From a checkpoint of a small mixture-of-experts model trained on Wikipedia: 24 experts in each of 11 layers, a softmax router.
Below are experts of layer 3 (counted from 0) of a mixture-of-experts language model. Rows are named router (the router's row for the expert), up (a neuron's input weights, with its number), down (a neuron's output weights, with its number) and show model dimensions 128-191. Each number is 128 + 32 x the weight over its row's rms, rounded and kept within 0 to 255. Numbers have three digits each.
Before each expert's rows: a language model's description of what the expert responds to; "raises" lists some tokens whose logits its average output raises strongly, later layers aside. This comes from a sample of Wikipedia text that the model never trained on.

# expert 22
It responds to: Words opening section headers, infobox labels and table column headings, such as Born, History, Personal, Media, Chart, See, Coordinates.
raises: ".", ",", " and", "ent", "ines", " in"
router:124114149109161154206156141126061161127093155171178080079155178165154197141101179167136184122105159184134070140131092140162087184103136169093122073154153078149137107150146139118161107094118152
up0:124120101198111111112084170073100102139161165150072082117109172186066122131119174155182140095162144175127091167064151131153063145099156150136068122162147144147128137105146144128120090188148149
down0:112114107022080084086116082105135145162098062074100120148108135093118055130109189129110028098139118107174112124179155159144088108147125123148171167120138129127162142124084088208102176157116188
up1:194109087104142139132139110126079110151149156104120127113135068113200129106097162140116189100126107158181163178109137081138100124138110131120122138115106126135128119129120091084184089142160164
down1:135139152160155119128180077124109117136089116154135168105125161152151127140123125111102146174153120132130118100090112144196193156083134151158196133105136159163191094122137143144115139106158129
up2:155113149102120057171095207117103136180161088143134127112126140071144151121160118127143110072180153161147112126159106217173162095123169100163148083136138121161138168189183158120082083100172093
down2:109123115147091115134120158091158128132158137124115150147121079105057080136126085137162122084121137166158136170125140104106093129108130171186164165117168171129110086143118138118060144131104127
up3:089166050104066091135080141119115125155093109117154124187183075130134077139110135100108159132077101062181138139050058115091207153126151135090119151149065160101117130115122131089148139142198176
down3:155100179186111082153179128074160164178135138123118146150085129070123162184161169099216110177172156150162101083161179147137090100119131080122081133046182132139070170107114123158145084101135131
up4:153151080137148150093138170134076169118122132142135117107156119109160139113128161113137133115127119115167102124174047122060163156085132155138108110195083140146184023093084088150079116096158169
down4:156139109138116120110191100126116126102178105138160166131144109088119080138150149136103127108079119114141113091090147093139159109129142096122099143124151152099127169115144134111163219131151092
up5:119106114085115148122103065107167180180122149150141182076089129175155128120172152132185090079145192172188082071123083085123094125120136112063144149095144140105102190163154164135115147082099133
down5:100174101150157134140141142077105098140115111125124095161170113113138112166103132074163117085059077090063172121133140125157114147104177121212127164087098188105163075122161115130138164123096146
up6:108131102151113162159125171123086115121148138149104145167141095079085126159083102100135148103168137170168083069149174100180134105146102133123141094128143164124106158077177100112086143145103128
down6:134106132103090119143116141168133160106111121145123102124104079135121208126136165158095144040108113163116147105151162115083131096049131163098129127101107137105166145167147142123164134093116151
up7:155114095128112130194150136115165127130158108108049122149136102171089155133122164120157205106134160072140158054127115120160105153105156103123153063189141077066124184134127076136093090153178102
down7:156164184142152102139111097165129132157123166102166051104169113128093118104055080194141153104145125145158107115130087120131139092097126112101148132122108164128162121116169110138064140074073142
up8:156107115137102133178094123156136162070107153182100087103107127182150162098171149148142162149144211122141099107096095149127118174050182081094119106197158148176113123108131088113153109124149143
down8:165172113149159107105084116102219102191183146087127149171144094089128097096121120138115145112136109141098141077105122118126104020132106150174181115060124188142150115169163179113099129138128118
up9:167153128112136121180149099141113096141120111064156135112101167193161121111124086096082094166135129147108093106109121158136139097086143031097140132089162138095155076117124077130142141090208139
down9:153115116161151109080089159152151070108173084132094119167125160117169152119117102214134064095154129107089167153088137118131141112143102147092093201167105157123172126113104202116175118113127070
up10:147119135141113170125126173139164047192141065150058135151111144091104109091146120102108160115097110095146164167125116140105166127103112100133125141177125155117127064084111125112146155119158151
down10:114101087109150102142162064162104153152120109169113096088174138150152095094196111116136148113153143131086110166156071121117152146100091123159077131078118109077158113150115152117166084080089070
up11:157137175160081131080083117141126119143115134064130089134207151114118122143111120155159050145159154110140106098102069134099140109215158120096093130117100125166109157123146151139107160132131157
down11:157094132085125116174156079135130117144160095103114100150141145143110115122179132090117113016085137115121085140150136115162110164106153178107133125104169093146132153109106121100098109107127116
up12:147154180154119130157064140107122087149107197102087116116155157150138114162121117169096121114118146119147062102144109161173099058150076090088117138120114105090158141146168126135133140116175191
down12:119073129103133127098163142071101103131160091100107114096174119144133101109130159102171077130132139106119116156166135108137161192080126101139127118147128131101137150086029080198130058133180176
up13:055098145170181163116095147065150125133091126133092132133091154124121178155133194134086123155111147124112106121083148132113069125095091085081100104144143125116125148145131077091066102103131130
down13:107117083162077116143139146124159145112152135148136071139136166092110102078112136148105112122081169125138144172108094127200100155134148105109186125109089158093179134138164158116163107138180151
up14:109162124109089128188143127200094122133113131163201104154178134100140165138113109129176227062087132158099101124222062149187117168132136140089117142110138095104095115158137132127171100111107160
down14:096056080146095138129090092147164134115130100123121168152164114102078113088137153132165112142134152110090165097123139117137069149119182170144163107151185174157125122103094188111117073162091129
up15:096104142174080130111112132085136140162101167091111113140036132119095118080120185168137174154168131198093100169085173114149114126138056128135133068025160172166086153182172152079175197078150088
down15:118188136110122117158137164061098153071190111172158096083176177139129101117150122103113113103094134103084104211143132143147148152148155167139206150178084110111152097150102128190104133129157157
up16:105165179169133176184130142137111102115107119155156117152103169123165105101136137067128153155164192152113100126170112120126115175120098146092114091113128145161132218174119118164154153101108119
down16:119104052161121089144107122127143137139181084125115104181173148090160102174079144115110103066059157129148085217153171097116103117151212099174146154110165165055092119128138133123135148168109150
up17:113115089110104119157115095103149063102131133130153127136149166135092213093154163103206167120143098107157146098155141154169122132167119146103092062106096143126121232155092058161121112101154091
down17:107136128143082141143164138129110136080091153083141098124142140094132098188113141131129146122094129117135142144077146146122169150085080193155161096106189120084127078087106141182135179183083171
up18:120094116138112197180140160122113061193174137122050115083090166099152097119102092139140159154215157151123108074101118090125136128160104072107163114138133075105192100099154174105150115119128104
down18:148157127105137129111077160109144122072127192093067130196084147189161137151067076138119076162114102145151110168193090084116139106134115112068118136147095122113197122086144159106078194119171077
up19:104107109096139191215153173083104131091129182126111102094202122160166151101139132145107137188173114089125119126158121078108100112165093150169121111155079146120098117112150100066132088121100069
down19:137063123085082159110064076158154117146140122146107134198086160090137140108079140082125124144068133100192172180114142142168100125121173123059173120129162128138134146178112130167101109115177138
up20:083097137132112140103103171077113152123103187116127135103108118149112135094141168069143177170150170129144097140122122111077118094112105105054053070140121155092159096143173166115151135135131100
down20:122105114091116051126151121121141144115108059133107128129101133116083114112145149066121101102099134148091153163184147103179159138194173137129129184171090106132177166104122094171143106086109136
up21:123104125127148177214078129206094199077124094098142122103179133120163140119176129108183186185100085122196138085148144101092121153137101111152102058114143108131111202122092112072099144140158125
down21:174171076132179112132118128171091088147109090103116096111137073137110118126122097107109162148157109143123115147098122141144156069103110156176151110159135126129162139140158157165124119065103120